config.toml
normalize_top_k = false
balance_loss = 0.00227
vocab_size = 8192
norm_place = "pre"
rope_base = 4930.0
qk_norm = true
attn_scale = 0.125
init_std_o = 0.0582
final_lr_fraction = 0.1
batch_tokens = 65536
seq_len = 512
Below are experts of layer 11 (counted from 0) of a mixture-of-experts language model. Rows are named router (the router's row for the expert) and show model dimensions 0-255. Each number is 500 + 50 x the weight over its row's rms, rounded and kept within 0 to 999. Numbers have three digits each.
After each expert's rows: "raises" lists some tokens whose logits its average output raises strongly, later layers aside. This comes from a sample of Wikipedia text that the model never trained on.

# expert 7
router:470454486410485465547492470474517659517491587512449481501485564498500473489445415475512546574523585558465485456554604549515590518442465464550485590445538504524549414460530469476580460441456551462511420468562518526555534495503554480462508420502622452551485577454557519526492485528529526555538425576482457537507529342536414573524452491424427502490460503563462475463385432486465436499456525568548423510503526469485533550516520448409507392529469493583462544568544604543489437462476409514510555481437510515581483535500458415513515390621500499485533536547534473417484483390471500544529556435462434472489510529418464518485517510557475429595530489513434485542419491480542550497561489490587357413517493505477562529476554459455503429490544501505552468508502526534485547492524540
raises: "-", " ", "m", ",", "s", "'"

# expert 3
router:490580466461483511433545420522492556585527512492557562440474491477482469510453420425501493441455514422597512550487498488478515506520470515479369583488589476515488445428431466454479459451511637548474504433513448502558459445545521461432575415432525446517448580479462526492454552451411459542570478510359526547478492458587484479486437400406535492526376531506467424513535465493598518526517547509554456428459456473497539511531483443433516393530495545533536488575534557398497548396451406480518543565490546502530496536460447481566441477431511545593526486519548498538485447438531398537418550468486466484465435457518556608508515467490554447475479455557469464513499508451512596504584542467532396514513576536534451591468491422580539490551434527521485490451438444576486514499533545
raises: " ", " in", " (", ",", " and", "."

# expert 11
router:429482523449443417502529477500526530490494510465486543512408501488409523516534503543529506545542514527562524502545473607593493461568508503495465452417551394496503462458501501481444483524482473518615510404479449572458455486342455530523567495467463458570544574549511545478438443418485529498563449556549441487455561573498556516515419473454455390487516489528534581414376429546501425567591560517494495443463488440524425486465461420522452450564460502591520484514592461534507501507477441507411543463516539520523544489487456488410423454518481562498421547505543551547590440441471401533528494554441497569475543527354428415530534407494470540586474489549529532575453499534435496549555511512532586426474510517491508484451456412408558486533508475519600497509553541508557581479482544
raises: ",", "s", ".", " (", "-", " "

# expert 0
router:436595514489495524441488446494525639469485500479499490522456480459404459543511469538590480487507518515512526423456484443465505504501413484499488535517496521504475483336436526480556489546531509584503533605594530474426441519522511519471508454515451430518435537445424510504370558430491428479510548481366504484489488436440501555549479418431505514549511489538450519542476551485608462474482529525569442511474536433610495561530509522457556429538524524550527505603521579580492538465460376563437642531563546509500549480476404441459545485492518495531575441530554466509516494506512486539418378417549494542442423507480500518454526508458512609478450472491458542517405406519480443489549528428553508449491552484594465519460582541500442517495502550591481425508523547510392473593519482
raises: " and", " ", ",", "."

# expert 6
router:515521550505483499507581411429524631496377439482528490470546480571502479485500438515549553543468549488574429457518586485428478507487487498471529579490496455507562536415492484569600531494539604507496469377560505484561449453529517408467528513530561471509473552429525511519443523469493517549475418548486409433471541423541490453539428428493451464513411558511512520475511383561624504450511526562511535534552526448585564531497599504474458418599506573550445556515491509500515465448521469393477528505572596571586453528454471441449439407447487476515450444629529542495554531461555494556402410432539512534449523431464463551431516492535585566528478517460470481497482486518557419488558495431474542401521462480525479537417507480571475516491476552508570447574519462544471560522497552
raises: " ", " and", " to", ",", "s", " in"

# expert 9
router:482540557473471470479562540516547510508385596500571517519462456479406484418619520537552535597517564539466488431531483514559445519508477558512548474428502490421546458489426443591589534507528530515536449499545436545551431566403487458533494456555450487478504498479534503454407417473475484478552506577537477371444576445455490494488525508477509505484474518474483417495411453555525447493535470464535524513491482491494419550497465486527461429461479500532526451487578448535500527530488341539529533584487476486504514484480385474517518454463539519457510555523489517448518439462493455566558422572598501512444500460358571589450536491488478492489423471563446481478531454633432411442452520444574381524553512550512553419522499523421499501570544556530550468590521583398393560489494520
raises: "s", "e", "es", "al", "t"

# expert 8
router:473541583474465460468602432461539526538445529497527500610466462542463399546567434549570560445506456482577547521520459526527531441430463463488462557514507430574523543408471541505476509506497450449564563509510495524529426482515555449411547442493589459582534567511507457547475445537564472565502567546504459452497456486461450566479489500431474551446461573539474441477382517515565451551472506534525490532537522483584496513527525449471397485498382538569587573635473638553493498498520406557459549572582539506512462492399422469468399463525457455443490538533436506382452464476514467526557477513546393560468386518410497484458490503517508471478432506458443555569410492533455525533553510439502489571545578453477546491541616482499472487519430455548433439515518529522442492503503537
raises: "st", "s", " and", "-", ",", " ("

# expert 10
router:524497529482516510502520380416528481568467480567476554531499510540464545471533414559556607540568547594563574505499606551435500541516450380587475593518442494432595473428458460549483542447471481554497465492479546611472485543468485491457514486518440445457481572478544562481526531501583518484543492531482491521494468460474451568567424453603429532452387559550512488540394493575490532445528552545525510536519452500535465499464498486503515468507454487579526446608477581577494593487458477470536542528552510541488469451494485488456433439491488482538587537671491510535497464491522516514465455516530471524445463515419575540577558515526505539588398469534578526527544428579441542437525611495458423574542530543554385505496546518444479441489448599596539494540526470532469473556450466
raises: " ", "\n", " a", ";", " (", ","

# expert 12
router:436492522541495396471507519418499559454411571468473585538536513496501475479513540483536510598510527583472497372586528527573534582499409407565569516510486428399580477459463471518501516495424419430431512426518510549508426448392497491506474561539410461502506545504547517510453510562592511476540471489368468455518476467469396551555501494491434459559459532525519468488461484475448516502515567518566432486509480464612574608435549513551457502486556508557507491487420485486495521491494573429424555592573526529513525596451498401517475495482562542602486489557567519491520573538454470585431530536531542497465483509491567551461545426544575567450453480482530472566470552458560508462560594435505521426482495509562569533509560508479494385542539605500522424576571457524485523553483484
raises: " ", ";", ",", " in", ".", " |"

# expert 4
router:491476543500499466504501465556529599512440501496495559577505492457483467634598515542540538558526519567574550439521505474430478461566424375498550518401585508427453446445511496472514515476491581525452543510492402467544433510508540484523526442416477494489577564569476458573480476468448501533484426509425483502391439443494463561464445475454476550517561503487519434449539433585515450555454587479550488396464400437632467495475553433517520427523490621632536415532482538444485467485485520425462483490530599569541448522369432485475480480540558468575524448486505534503490557410467493501412492517529601471442548460450504508503540463520539520416411454566484517569493464532513469516528517400460520525472532479532414473501427493488448460570431494533463481482529488579508582491547572
raises: " ", ",", ".", "-"